Weights of a small mixture-of-experts language model, trained from scratch on English Wikipedia.
Size: 11 layers, width 192, vocabulary 16736.
Below are experts of layer 6 (counted from 0) of a mixture-of-experts language model. Rows are named router (the router's row for the expert), gate (a neuron's input weights, with its number), up (a neuron's input weights, with its number), down (a neuron's output weights, with its number) and show model dimensions 0-191. Each number is 500 + 50 x the weight over its row's rms, rounded and kept within 0 to 999. Numbers have three digits each.
Before each expert's rows: "comes after" lists some tokens at least twice as common just before its tokens as in all text. This comes from a sample of Wikipedia text that the model never trained on. Tokens count by the router's weight.

# expert 8
comes after: "\n", "\n\n", "of ", "in ", "'", ". "
router:537473482466398534560477434649461413421450492570516519517469461575497433444508443518587491454485427431508438504492503447524459468576498475636465559490479463401502396513488511468603440581538552468620513522579527523523597559453472470492563512436541479506557551476475488463457474475561462495486580472562525416597442514482384494478581449516528431480464512435480524622488510513585545471503551508552504509521487532502431396461518499445427473505494373478560579484520535474484486483535475555471533518515545460541434475552563526500527476412485510530509525573522512434526502520595513526
gate1:519461515570505477503489544467563484590527528448507464570545551539473481440504539582524489495489498567540545501544493493408421507598540497454555548417398507552485504428400454522604400496516506517518423626447590558510622474537451569407493457481623521515481443520495576491550459477490510465551492463483578514436457530477474529507471434487450477386436485553519539468579534486544505599441532477507542448539552483533497525549391417417456448588482475423465500480505459509491597497452460515499520534526514542562537487559444422599487505413480448546465368448503526498492496544534503505
up1:461502553471445558460519399546443393490627523532430459513466462476567536569562443466448496494516524394483513502435526566568429588539506417536501421451614489441439461505528453492483579497490479530547531462538496479548429556493501499597462535536394530430441563555434551532455464488508481577455560524540489504499489545480411485464531540454510568540517575479538582487468505611481513527441418474459506460455525577453461451487513515565464498506537591421501382547392571469501474446567503412555461521480544449470518442449558542408475543515439530568490577431495459496549478502517566529
down1:488528518449519486493514500594452483499504467507514529429425472505448550510448473540523486439501490564485468432557464470502467438574520481469482482519500539471541527521516532450479507486443461385518588466554484541537437536552488566537489468501437582416445486447515531357494538550519481406486545477574418487492527448439412505498461444496463546514507635616410466469563485542483478424587566457500452475648452563514490447460523534517439550432461520472482493509605593477484489544524558513480459403432452461467516474554533572497521464510595570479567553546457494545591501450318494510
gate2:450509548561401475549453529532428522381486507478465473524516467486466626544484456507460504535547575443576578496498492423446500601525475488484535521456525439526550463422436541533561520492626518504545431561421554472449447433508440474516496459530482444595550531479525516418570537499486561541517611548479450512655503523517476523429577532435624512467494460485474510464532506526557522405434474494489488459544480492440598507532463488490528558512443506533421510419431592508462492469479459453433538536396525559499488459523523500505480619410472550474545482542514477419513574481564548424
up2:573526474439580499477581482383421500571502546547522493526465458489559525428506544538484532445451473554554521526521526518569550414367552523492565489447518530550459572489486500488426517573496425476598543435536474578503434543493453634514559472501444513454478516590422508561478453545597471516449429464488488391509520515476472524541466530533457560519462491531493480391431453470505476470591437479511516524475580537586440488530565471546461465507588594457442523521535431512588465562495595468579428464564503361466493508496498572499478430530453438517497481448415446560492505515478532486
down2:481493463538533446543511428524516482543413554554525535535511553559581562476433472500484506554522466466508434433523434500554462511547463504538496530405495525517560569550407457598408527558490547491502498535584476538482541487472576457482584477474602502456508470576413501430537540478532447480489547527472564604476431461436511527455603466520537573555573698491531410489517537476479542515493574436640499532533590482491467483485559508492467455455534550536459529600526430465466510543524510455476529416461489480415592531395480453453475408425421495566506451497517529484519518541521498508
gate3:512432444431432394422569487462406537463568465552536463430583456586460462543555435476498510558487522589473407456551495555477408528494539448523495449534406480491525543576531479515551430530588502391485475505560398507422508499424490487475548531496529504538548570569540464516470591474525456512524461472511525615546467505516407462492494525519544532489582576408551555519533496560414560450509577530512492490614484532512443512554548485593435426487537510550566504484483575523545547473556540452477545454471470425428544476551464530520498460492584465493513515538447427473523516595474381532
up3:479543405552515504502409442500462455421437474547532590539504486406553471542479476616549534513485472485523439501579577559504524419456473436492570547385515568511429606500547601542462402532487603512484464428585496504475495511450578431544474450441534434488508491538448557576491517466496422560488580436413472388507485516495529446435554507537528512516556505546569527392518537459356481555504477533507545488477441545482493487453537540534466548622477535528515451429467423490497473491453459503495503492489548441573482488490481494580510476550592480551451504415536436511474466474552554435
down3:493424448553482377576536522477499410488465529458417562489451499529423501581529518511502507455568533533467534615453522505468562489559526534525500526439506475481413540524458445457585495514581422560433519471499419516508477499440567495508605406503482555542516432510464480479459459455462538462486568513485393477490529561544545412555555474477437541549527515448526441540423436439542428481532441530424511415540599566469549506483515465489565473567553570490490480514594549546523549480466435481510589543485558507459579469601421387493509546532614533514517502456633463484506516415479513518
gate4:547476569528557599456571509497474451463515440595460457492526574431603542547468558457392485431485527583638461552558524493580571453533527532533544419566387548501409491503546505423471496442470477530564452648541475502493484401474461463431446553567510466544416525516476567440600485464472516498474492528550525455531549486588460528466435548544465526501410466502518512495462454496578489497447478524451503511531469402466531532531508537426489389516465484580435462419486580449533507440465507499472492526479501416529554595548440582496535489531491498535467514544485564493491462595453496517
up4:531448516549549570433522543511501499430521426552474507417461441476512611505517546553504599517469469526619493494397595460542567507504443513503538446540456517435403493544538545491458514453499545497572564589460521466572485353471575536421537486422479469461490500521540483450520548500465455563513499490543502519498506505518403436421552451515459536613551551494514535543461509476536535418473500543514480523453428439417482561507546463469436331503475522504488508507554536508474578439579520423500467538513513416484549499542456454512568435443395454567480493532565550559508511611506432431
down4:466575447435438497544458496447467515527464492416500584458545503553370449507453399509486471544414460492512551543550548493518529458463545531576540538523486570467500487530534481440420512532487538485438536637491430494471465483482497533432558457478547501461461449421488446490576509440504467434489472549558578445473412577448522447511414539443430510570499590516547542559578523500382518547583475556514469451405549490499445424569517487412562524559490409513441456441515464468424442574501383424506448571542510435571544550487471477526479513483540546563524557446551429489431492500550536522
gate5:613475478547465490502488513592541506533449468564500426452522510451532449598452468449419574531597459565589495465564403504442499481446547488469510475518488444465563557622545464569489427483562581537535503519484444438480564478522536495416509516493525525474486407535478459450499499521499425447535528570517508486525566519439491478516557441437493526451545529455383506513553553585501534512547506463520476556367516465518402423464488432444427474570556476529464419420522518557556512545399588514395506505556450499471501493569464382464499472390564577553511479561512547493503497468554536478
up5:483498502522468505568405397505541418508483382529523511569441423466396428546535641561567523481492468480490541507411562438473437470475556471468557476531495438484457517507473518466446461537432481552495559498543574499503537539547513503595457526522569466465520481550480535475564563544475412546464533538522456574531525509527498489585472498474527507435522522578565370608559523477503498483505483526409481424497469469394525538487459434544479511457438517479540490432433417474608622518525489516467581507416599509537483470474464456578589546426481447538468391498515515503475447462463576523
down5:524457508489505523555498459464531554520446455489599482414511455457495529541467486495524518606525437477564518527512488487546483430557537503493471488535475536459500456487508522556485542517545456443477395531649422504519517518483485460513544439475587421521469513538436546510599515464468420417448535430528580539521505562494473485487550516509570461427450550524506518547532389613521478577413611621473529486481564430493469554395409466508477531588464465444556484522501481453541486520441510560515510623536588512504479450535447639490453474484530557566528515485517444477575511460526659502
gate6:418491614531441515516492505550469540560484535554506565502517474515508534542551441453419538524514463542476453560511593501544549343515524500516455460490576546442455528491449559578501459541524558435562465471539563461555468414486437433503504475516589503489508468569449437415361589471448460435416493521508424537520519490521520440512482414480485547553583453406473478419477426514542529457572513462521415463463572506467519500526514486500542460591488489507624478548536494493470461564449565500634502492481527551521477501505549469443514506517461533498496556403531398434399571546582446531
up6:402437561519505490526536467471472390497487453459545451485497481568535565472520510551537573537538476503513505486445529540516475470471523493502471557480608428541466479476464471518465510465542489526433511538503486525563492447530592496584519488476450504535408587479480381534447472543446509499563415562532567495497481444522653492621491543467405533485518460540492477477494484607584406559464441576507445536551526457455374455484466568511441498473485566470547573385557515516428588568492547446568454445528454582414477509474492477481458557533556499525505452463524489442491421542361559549
down6:527517468501466483440489613675502459558522558502526535443357513455524443522477520491415507530505560477500476470446531593531498581554547512475524448562595613427499513472441442507584532429544493527547468435523474384530423503460477531552522487549475464471500495379411492604444524511493510477456502544573444474515547593540419352436515468529552547511517451497501446409497555476485556506425564510518511488507491516527463527500539480508501494475495528467525446451425446512482534539490537530480467496446485527544515533513502462576441568469491525479403450552479488533450633532648487471
gate7:498523492555560489493468493518490591454474494535480478508432406557480556536375478580449477474538412516489427487466462448550448477582621510531431515491501529522463503494437605509447416531664523547505534478537555604468529495433544416563458526520581542551501557409457524496400537507520450500429499550537552455447366444490490508449483487465445479499483529396485554463498557538564555456412506472521535474562531573513474438498540504526536536492477455563571529516501546575490506494391529557512486505582560528442411540493454490547536512459600442488511507447590440476475493393443512489
up7:600450518503448516454428533496469484537544517433518369492546436481545443455563441410527488605441586462491485550481536539425529431468495500512552443533449496512545472612513496496499480470463503465540503568450510483532456450531568392515403484512549484429498514515417601492490528439456495488588570535496432470471452425485527482539611509553511545445567445532469435483413497464447478516501418532528481504463509442494514472486522557439469507507541501398460404555496445499527368521501600433572516544542530453555529417498477521501557374572452452604563455469464489447488586555450451519
down7:520508606471524502497452490422512546533497486522457470558511474471449491503502464463527474459523522523470502531409552492468496475466549452583523524507491514510455438513478553408474400523404441439610454586506532411460435395439487488477542553510493492434483510573472514477467456524612510422461449495461573493523521452492465359515483547451491618521535454519410497512440442506457459556470517521571588569477405543441481459598513429446498465529452406589507581561532632417537560511444505530460528522469484538500531480439471536554475449472459453439377508509446577467419454572498439533
gate8:429552456522560525545532509504475521442431438482551506452515436465501504447448430465520507562558503534472503456431462495470465484443556529536527568492407515513500590452392583487435502529501515511604501540478475522507441545496486564577545516525597431496579469482452475421528487551471517500515519435599432545531485423489457479539495462484471569455378449475490544520509541491441601572483535447436580521534509597505553586489534483574481558498593470419473520453433518443544575456509457512513512537474419456514376538469396430581503419544541524484480574523539538573445649544434520561
up8:478502578506493528561496528515550522443519455559528472461524558574549430412539538497525437493455487524428379470526536523433506495493376483449495460488446589540543531406489577421460493568422485418501485504495481495497475506468482519572506567487439497427451430486512459356513427466510467496528486437530486504497441500512516486493441476436512463466460521520585589469507604398470654454469390431533487494592510467502535535456501581570526476468515496570421527489458524484541553531529458513473508540482446614501497536491350593587571503576572524493488471469514488423467546511585551469
down8:447452529521506549475522557606570439454638507528490485533560558557437532554554434519496538490432459497538449498480473476488402503543414567561426535501484457481516530480467523494538491478532432534543515493475424556551514542588501547518490463544494474495499406429447481504405499497467560532549489430396533500459498569483486528524413389439444467549497485461465537494453564522412578440479482485566470490602532483630501465507441505569445479552532569535544507489432489483560562489537419582490487590525644547477518549453482521531537544545434437396465476584529577503468552487522445612
gate9:593511459467431529489509427464555465496491521549425559566563509517423533466563471527385437422547513491476471510577419508492551442501564522567496449467463513426537539470460570578550542461489529543516538500537542500475566454605414514560463513492471478430483447459516567454492499421610472515567444455510482563513460516496459472579532458562443456541535479436599477456542450488627522491483513489486464472476623594526531462539554564537404470539451592539509531481566526552461502423537444398485556414510521516528461536456420484505569454498502561536492536471467586397554385462463461445
up9:539491575541553511534493365579492421483527475388449548480530517541467449485552539520512542465512522457554523492499388551562496470524508561480511404505413515379535503532491524551391435449609508468460533518550577565513552489473542547428405539559505475442494410514587583504452507503425515430562500465550584512453399491587476411477492489638485459536546493539495502421561515481586551406486437516499487528516547552505431544512513564508508495552460558448427516427463592535532440495451574562530524495545476501576484507479526498523547425516497529467517446558444520426533528516592546519
down9:445426462506448514564424460476525553516483501553459538569466470510503565491466520580435505499488508452552503480389561513498526471586489480487477453594452497452484594419545535506436481449563547490498441453431560561511494481523565596517495450501467516561452531489470544496599502534576538464487381491488493558498509567439534448513468410577445454462527479434452471489511541512533563465395444481503478522394428452546416569519427560536560562463535509610493576519531501509472574448587575564544557383509464409437489488471442457457473479541509577519576491468530487574503489392537580405
gate10:597485527557457521550448580525535552544485508523561488525471480511398506433513415558564482558428568397451492394536486408451513480523509480509470468528519535503489492521482594451508422569566586456557552489484507505509528564502491415426482480532516386559440465509492524552519446514551512569490616472505513478556506478545540508459500464440414489472426507478405559623461595538492515520538498542504586441561440500612514475520523536479563508477556548495450468488485410520383589496516468460547542505547359516457404476517485501436506469449464516617542452546522513540439441557468544441
up10:472555528386535513516484437463519463429532555546552551475536491430541462497503523524455439502458516578554578491419521490504426442376505495543530485468553448466501517552414524570561507491453478563559486568363477488476394527441438492551500512517507455464432500561536502466632572498489534428455473566509468526404553474476391544549477444544534511539503565560505495502435411537562454492496573468485523526546463475486482423483485509509421590515498434541565475436449587486561549458579467473479473595448634499423503553484557481555563471456530493445548502498528499517548435472632557448
down10:453612557507631485444500420508566463542436515536449414518545521463578379500477515518452487537421453570525498476475519509456535437497435464456536520497417506435468515506489521447579555450584545487495408488522460512522544547522432552532571363435547572548464557507544559506543500500538416440494479505441513470480465497493433583505584458595472400441440504560462451429430502459466523527445485466580423477392517474505526562495500507468472546507498499450485466547461460568447456466495564488518427518428542539538627500547425443421521513600436551549508553491484516457546590472470497560
gate11:492552478428496570496557577461507537537492493542463470573456545524525449503490472461446526373463609456449454455487589415554497469502456522480453503424504510528440384516492478469541518533482511469559518496492499534561514425517472473504580457448490586411487496467541542436571589622502518531433524532502585537488469555511480465475449495508526476461464477472586474519527428474623487523518505441460469446548601451570516538499461602509523472584491422507476546577472479535396557419592497497490498562486509392377522476525516527495564553510413484517355535521526548395461508565570457538
up11:528476492541467575550460442552455450463569470532577516510597484463485461526449493424446485525504369509548483503571428516507580633562523453480475440482525502493488518452531562510593511482591458481511498489545538443531512477553507501542504545520440515483528531599470498459530520496408479423580579532464535468517534493496454440408422607437462485553476550475520505513466465385383533557396448571480584544551584576430472513494514496497479441423447483543491484488578608513504537557475500495449551506516487415464528547500535564498552358477575468545410515550548549547565427446463488531
down11:544553531632686528586524498521593487565517482475452442518499519480473432490511585483455555481599405565493538495571551570449484448479503590381549512548465614455521508461515512452498483482500602509463480508521506500449444598506449468413513567533505510438494507494482587522456445454514531431496473496518565494514435402518462586537501501498438474513484487527487475409493545508524521508544490540526401435529523501380568465455374540512509456517471529537431462473506487514431492575458481487582442426497511466404543447435486475615491546481477419492526450483419455513445478535491509552
gate12:539517602390485560474603498506461458573585454420468520557568457561497544484516482468485466380476477458550440468438462438540473524403410505478513530521521488512514488535523467512567490448479478601492442502473555506479535440593529549423469469470485482456613474636473559486510445426557328461473499550599415534443553556555539543558471510366491524433543549468541446453536519560519495496440452470542484443568500512527552430542490533482523614489542486560493443484457493463475527469553518517539544514575502470513474483399502607485436515493538528489479529491413472490546568453529474497
up12:436475398484580461540466560550609468505513467545505514446477451496587587458470509568481515584577578554558558506504556459513593567449480500454520541503463538515463596426473545447437402426537497454458571472533429416494483565472486504449531509512488579429496422463503484530450597445513569545504587479455564476541497426439481533457480479551536525542456437422473505624540470414477552416610501534439462474516476580492482481546516550483496451601468529406474455581540413445532471575418516473459458506498461488439528408510553483504447477449557458503544510594525448507523485436498492476
down12:521575554389488475502480532508467527537489503505430467426453533510389512537497469612571496467420528493483581483582497514373510482476560499463538592575530531521459562473434594551530492454515425406487472448527579489471536430524466485501501611468606436589500477506508486601526521550426535478512482467491392537417530538533470552423466532482451458589416569498378495489514503453498499449490504596550498543536534489463510477484534535462494387559581522472595501575461538440516526592474524434568581398536477515436532502506508461466507565538500493519469453552475421515466449507436557480
gate13:528594553485571415567540430528512519461461430493525435422402474518516418479487523594534583608464486428597472613538547427521531541502598490520567538438463514459478455522539559437606489487468504471462545556562521516528538435493589451524448541416558439524475554517469474519499501514437508573476536519443412509452422597402472487555471463461464513505558469481486540494538514548510518459569549546440443516492438475538550457458467477480485386518406480558512448523423564544471534475530491494468580523556533513497548444524559509549486500458592498398467631435440447480484509528478423559
up13:455480452489495526520416521462546465405479428512440502450546560461508490562462525561485526541465524430485523583471577415460424462510568481533611431435408455454522433446445518411462505521528513477409592500560522487433384570520485573548434499479473525583453521443471505544460503481579460581495537470558470407465467564480534472582553563427563494580486515524528485488490491481522575643445578489569479619547477505560470517437450466518566502519554491472478563524476613502492516543487543481482433566457475454584493569540439520482491527479537523510466398435530520564519605442446497512
down13:448445470483503511536539541493504587591378491511555550475636539430513458622498544531503456510457405531470546416487503518511532460465510467574403433438551521528526435587452542483524586486542541544474440529441579403401419547484443516466575494436500436571535475461536581493540447569444580534518453414446570414491453483430477524510536444508464561582445487525484560485557484470443491498502583526553456518481411588504531496404443493433492513514567471482506568559476566538527496465463455497528466573545476514426556434451559485541476488487495450538477489474583515518624536464495466521
gate14:545461549447475554461548540496514508420553440452412501461634570472514515546467543452454459475486436489503532511518528461486526437455639552495450441436592438428542510524435467550500518367519524466531460489551565502582628536483444426509479515526458498457457558587556441471570410445546471460495619463406539471500547538526569512442544568463411488477503544534489460485439409501565504479478512511581508503484477555488590514508559506548529587516561474446450411448518565465526427563523470526472580502469477512514493505557461548471430527577527575394455481476521440541537598487478529486
up14:503456523526474491513454503491551508521546533546430418534538455474500494510482510453442458465592566519488526455479425456433523498476536557539560480480503528472420543472526483431518510509460567496543495542524600501527649603429528509461591544480470529618544528528569542446516399508482503507483526552543445507503508387500486424437491520414443403467482499560456590502439532447587614550460464473526478558459478547482506462496411572380452465517486579518468498555535444543467513512553493493557428432545469457593591480474522460506502542507599513500451491558447423561419356509549557426
down14:538536459593414513494540442549535527628515499487450519584540583437487495455478437564395495492476478560505401555541492428502559469515493563521368540516479553392570486504450433466549490474472585519462410479547465530494488465519493528549476486454572571452569546511503550521480505526539480471438498577476492525415512472431468597471471504421518511487511503471466555573533621505498517445518527513542501492548554494447432414549482549471506592612570468538453428417516516428510413525515553457567481524580491485566462538480473461424499469488436496482460378526515530482437516633449458416
gate15:464428536512481547582433457559567450453518598559572506455450518447417490496459480507533554454478501479448544493500441457444553470545462432483456487447482448546490440553585493477566502508568495481351469467470512425508519512486485451584393496531619496626472485473569552492512491503444460487522474519494548567581521522514426518550457518473462542537433561514484490489558504508560528537468540464476587504430449521463496395500548512478437556504541488551622448484420487416464475601593450580580544537472517456511435544465523465490618592472481510518494404518525524465486425477566437615
up15:419452451432568511492502542462430584541433498464437502490472587524450514579577503446514507459562446484644453502547578545461461495475476487497481530495510488521499506512451413586427450410524518440538505526506449389529533502510517465560472543427477587477505490497522572467602490510464484433536400458547527363478481570633444524541460460503492485553498550517544458511526516475533521422436407398406550567510434588555536435480496445492483427588554462489530447504487510553562513500490579526475419580485520492508364528461453530532598499471535595513442496476547498484516485481477446502
down15:505510514508513430459472495542622474500493512557445436561522419514420549431596494482456515471508382509539530466547708537451596401546489397386484500499530566508536477487493645527471537533519505492580507617417463474439548442475539536503386547462474474547445438555570476542491505479495443533530447495531450451457537522499526558516548446521541535496527635418503497512525518536548437463502485479584517423497455510513461538486502443419508506447530453512414456526501415524506528529407574614562487512544551499516479514550473472521530490532490532500470486542542471474419490522543479463
gate16:558426466454482497609599467536451593544619533482549456473578493478401420488470475582534530566599469493450422553531420403480536500593549483463545496499464556526473437435512410546495505508596553613443485444584432482464476485410473446457497450404591469414451572513395478483542518484581512515561438505418475488496515435526427538427507462487465498507515478512492554524453551448507454436490532553552516509538459361471525484509513517448486472454506477569498516472556455548534512480446462539487524458507519450548421415516436477484505476540419503475530537465522495505585475376512501469
up16:508475457466481499396549448392522538532388439451517488544574585538510523413596526467535520498497392522574544507447459527497513486444421527507528512508431471476586492578428485471470536554482510515588363558529533566557455530528539487499537507484413515541605456552565497438437472558501585524553571465521522459483459442470641441469507585462448623510484553428470527502473509574443445525536493547460443473483556536511508528523537599447542414478541530503507471497487524592488577467472599493455450579458479483424428501536542529464463496402503504420487449533431442522448523446496513484
down16:560473509520451576503415583503509501515574439469498591501457475513457543493501530480530482473420396519497464614466568458465558457545499452449482548542520438531491564474507519442443490551517486406518469437436524445535505462485457556537599384518481464526529439473409484412440504521492493561518539569541440504457495515522542461513525485490361471481584519520497383471376471554542469485459470429429552434415456496575589503561404523451505457493595508570518604555474501499584558477490479499475524492500490486462485524560447519437480487398489426587515597506482460563430383489449475495
gate17:467568509561524503423542533539542467491448579495597475537546405496485506506546379472501521488438440463603443487473498509561489537507535500523403527380474522397504550448489444463509489496519517481567569483519540526520545467532418514457440553423524514445503489494509461506512455487484458563528501523574623470542446512549400486488556617497468543515465473472513585478509491428482454492519375533520537454541533424555513526468560489554510483489511464401553431449418599486486500422370528440487579421561514443421538533483505550459594536504491477489579497486464458575498443380495594428
up17:537543466482474434482407575546572569508475461411451545490510551396515568459428509473402433457540565442435425597489568564490512612575548599546487495497480519372508450517462485493430397449567522462558461434458522486526480562509565547463608457464487521491496485456496503518502445513481559475576517492533509448562504507414410566450527520438452482524475550484549423568557468466538443570512496476449452499563446534503542481573464414553486456461587440540423500426456546484494523467554552474541493554528542498461500425523421408506499535518587498490422583608496544481509493456509560482
down17:453480551521565496613562618503464513519465501529569559555514534567435472483556406532514546516424447516534590445454486500544426525471448471544427501536501586575465523496479467588548517398369544389603503505422435476482460514481451495416486428413515528502473498517483581494544547501466397657451466478527581480481473476512594456478413563443528525511475523503569542494503460562431478588554464502418453486487587496443537482477514481483526579576587472442497441582547530543585568533438542473508539417466511444467495446465506494502525490516467535544500495549571476482440515492498515504
gate18:442481479456362477500586566469506496502504527594512601452425453555481504459402499563583499579455414538451532606499533573554444552464469384459524468475490514458455487478484514477526578612473519472506454576451484566494517544547515537536493468474531447541536485529526502446502447464456456549474508550537487517539476451543386568509502487460470538504400581574465575511470568433578467579567349488533589490619464505564480578505455454516469444505503578558471571570475450484488465429476534482488539512468520466423523479417561537446516442479463558539491523475507502423440508545503417465
up18:542434504473475531499564441487397456538548515477502542391517515563512445416459483424507491420550409477488433445517426564438553503564420493440515438473508575482529535397506360496433534518454494510535509409458463486544515469523479473487526558448507612515517504525561470545574457648526523515513445425429479500488535538592489543487392501401563482440513598568520547510551471502525529500504493463496424551567463586583500478484447450432449539536566549530527496548477527484603521418450460454582448581497479535550493471438486439500473455442576470520504588416540501479475509527575485498
down18:534431500477461468528464494524407492493493462516459551521501498462439482526456493581472504539603519509616395472471472546509541448517538469591434524474508458480426480485557512473527389509476516472492561472515548572542555445484455395434496461414488533545435525495466479472427538517450618552502429510452456491433506504433515507452528526706506558501508536525425435541448537589454499571537436518475488504379505499433502437488564550581504490507554487447466418528602593550446534487417428463460455470494527459419544453516525498466504606432511417413414495433528501535514528512502528482
gate19:576443499445510534574509503496520493549500538587462363507571566524529520507479516482464513536465423462513458503518636502507492444464428473495560531495512443435417481509478485507552525497459513489496456460546527413529491477440526479491494583509522464534474507487567581413531424463523554468578439557506478521410509487617472562451434556548554469471515474461426507465577617567499471520530465566504501579541549407578466537411526427403575503522446506392464500496405558537469478464493536507544533630401412489563455535525492559430490415388491473468523572509527517427471520452483448454
up19:570411501463499509544571528504433502439528463480478431475638591442397507460498566483524549503522495435527512522491459543496424444401504478432639586479455549495570515497465548489545495468432511524459543520491532492516510504515518404524541487541493507484536479465516583467470461443525493439497576477457447500561533420444577603503478463427582462499391534450591526390509437480425490469520485490510426457481492404540441416502551477428453429532538471433455489565497578476521505490585539431500438468456500407477452488574551484429505521465480578547535500479510511347438590507460525522
down19:585517517484530484540475454532515451459399530501409527493533443499546523611610468580507571601553510450597430508623474443436522454486473526446430503500531492547515492492547544394468533531504530535524512408553513499518463522582472559486373518501435430643465535539579526480609507435518508558489442382475562472490518533501422539434599517563501470514443453486513482426528514555493599503528507454557549542495482564507582561393441584496557474490514510495519507473490585465541515485484582526473547497454436519508463531455512522528548433409577484436535457563494462552526510448534484503
gate20:450577570520396566579520472518550454492590472445539503485545444481628446495463534482444496456425558569468475521429530449433564494522577519600493508479510481468525506485500430517475554535457375464478507478459518523556458545469376458523601476508516536452454614489545574486459544541593361517554584509528538417515461571503456537518496456432535452483454466596543537461535468487522377605527429518481460514511465414513562482507451514613417458522461497518541524519522504476516457546535442437426497447537533507549409476516537535468415529401495519537467492460487597504491523515495506537
up20:543562464550511499445489463396522501431469525469421540554521472454581517483530520416446569497495512457474532512452514514457532472514474497481483555529464459567447482483515449542538477439429551429539483561479490462375417508544563511513507580543473481584472570579483473526526473411537517480579524524541508596551545531451465432591410582490396496524463485476457516552520417480463544459452471514475582514496505534472493512409527476449587503460401644436490476439474534501579602507477380524441548475455483492469636646504519486420510515513462457493517495454521455418455527542471590559
down20:552498574579495493517424484490521508527561456530561512552442521552563516497494530560448485537505472461452524563432442492454477512541545452471392391548531550428444431625467439469564479474372561595579592427408567502502489504513469500485461518515503507559521425449481540490433435495527509499493473562591434492531458499540477391463524445505549449567471517567441450494492537528538495570532476527465514578468479559484416416463477544440564503581520547438424531398512506466541415485668534444435513571449446593513488464531465466484480496421478534474528474499492530440426509472501552433
gate21:556436495481457535467504507519487466455528458499542490445559479470464406392485494467511464523634343390513526472478519486499557464424458525523409532477497504438449483526528511421513555481488537470501546498516583516514594533502478470509506408592556542484438434475559505474593494409524460468493551522515563598571502473550568549511477433491597538446433518445494544513459469482610462509457480513514528569548451513461457448462482516460431501465577442462507501561485548568481584518386518559583550568521454505438546483499461500562461498518481474478491619511468493569477569433419667480
up21:550513493542509577564492457485545469505513388558503557519549483484477526514459536446522458473448506432495401460554508527519454484465458519504563520546473601561599585355492513565436608510438503464395471500557499539495483488504531548547587520475368563492547533433500540497483600453506499464487437494445492546544418411454544489457441482488533419510405553553533502481442482549507538431511578500459525593468419495523545559519518387520543427478585541582554492493468455587492493481404507478423389539560524498583525519435523537460512426564476575465499538561501486429475529490577496498
down21:486556478483537462477539373444512503487457420507442558534495521517511464539465533478489437522507532605472413444495494430508520538550491572417509557554505592496527587467406477455526467501463553380542390495432501537474552498510422497455574540426490538433506525473549542394488574463472493460580578489522425539485512487505493525514513501497653469497519520448544516496541571462454563617529445483444435480509567562498464485476535478474433485456394529530500480457499446545478515483460519465584613510481501466417432462470549475484513576537481371431493555472350505511466560503450586547
gate22:466437541515575502579521566498469498489591504475431528446485473491496486512545466434563492414430603467458529470543459516492531475505468518479514503511503479555492442574558461557569411474479360473497495519460479523583552604457483495471492500481532533478571500519582563441496502472444529505557487469512482502570500415549463459507501551461465498480419511576655426440524476454694492499514485523525445458500467539509530551449460383506508513459520523433430491519455524572540498579630538531514412509573523448530530532478441475444554482519500455395538503471539551526429489492656406486
up22:558515529519544470563574524586409465465527546442508470545515544519526478577499436413389524459517434531513506521398602572518523524512538480473417501592575591424403526506446478488501531526476536421552461477518537494507461489570455478446458433505564500506532482473512478441523440515587534590449492459528401555566615481555586534499481547487501470401482535496390554579441553560398541528458530569524449495542435531561532498541560586544479424512503465519593555399461492510461504447494524516497564538451504437562547484502500487453380422502500492518471454534565436494464442438457562508
down22:466556534551532482461528563494520512478470456451473444513514506462414467549551506507516473464482409499539478513486528397410475477568492516528546548550489533521499445536508532461456544404464549413501545493415545439487438569583440446504576481485521498478555502412565497456519499592476457537516560558516485544462548441467570541465464565384623471467449584524457492520551422500420453506390432421452559540554435475506554476524518548513497567523471440617539450588523596466527352466452375579456519567509473612503500536456495498536564542514457453527495510479500560456433535564451499520
gate23:536525490527463487493484459428474436490468451489353596426489481516506506508547520488445529532521556548412449496473489543439485429529454508530433495452542543466386455468493532533588500434511514435498454552457595489547607500478552521379538572427510473546518478449471509492496453515511520564565457476518497509495541565551508527404468424506546507445472583491476520585452541442559507431531554432589488478421487577485532442540530523524469537465385430511524613493618421447553469470533545475488477401376502552503516499593559528529579446500525577499589505544453554585532485459465566474
up23:509492431467554438475453585485495555505529437480530490479432555446487482481522539576593599557597410502469543511399546552537534501514532545489507481513581538447462482467489546550414486566510527416530521477386471548528415579508523521473469507479515541566485463429578469535531457531517511529526520564468556431421421397515567434448566447548619546464442509529528547524465492451520566405464560508560509586422542550403504547470509509475458531495447506459504533554517553589401595431497516496470502480466422531570595552487475527519490467559455607482556429528417567532529437531523474457
down23:519581536451485494545480451523486452455464626483476471566527417432579526464487531542454464445443428532518470553444520345549483455433456520490409525564470456491532548571613607508452534483562545510604513515611623508457485456592503516469527487506504521557456471452446500464502490448446510512590519484501603477572474388490485571492515407435481482524468475486526545473385514478485503545410472471479520517482487556445463433498573527492491386498596491441509434439495506347471546462549463467471504556421460502532469520514517526551490485508505464575552499492499499425528515464449537415
gate24:459498477501405574479481541573510512579477523576541491473443555480545472551486495523470452505414491519456511452570510577444628410554601421467536438403433539385473515530461494538474493443516470482451505474520479559488450444458515478499533534422480506485427468568516484444510513561470439493522411510559507481561441477524487513457553488457503501486527395540529523492447410445491525500491517526549484498559427397506452465429594470491442491589431484526549525500538578506525604403529448508458448499550486551557556408574538464498432474560621554560554525640551534398465496501425453499
up24:473492532526570504618470473499551485468447408489543544515509525497427545476523510445554480586480475526466487572475517418430515450542401460536505443556465455495535459548542502526468491562500555586510479543468513499468521600546457546518509529489466473500505556464536638562496533454502449526551431540493491461441498444463489504521512541474516517494506463525508500459488478485456545628491556497476498593523402605502452563503526452496454550440604492563600341520530522551485456518504396505479623502490432357474506483412415523516475483456493391488412466506468524499415522428649500496
down24:531447481490574458511516531466596480555451410545429521487511500517578515562488443530498528550505459542581524555500483521458465521476477523545527463528478394425545497469491570544421542438548472522483548462559394519522462591543476490515510480517519524526581511485503443532497490488534480548436468493519494484557478459503528640504508534650455580535456462499503543475629431511498456423455465419486488646404571464451502564493420432582490437567500450441619550452514521525534430487490424428529444453521471476451475573486477418458554531609546513501485517468551466488468469515566583619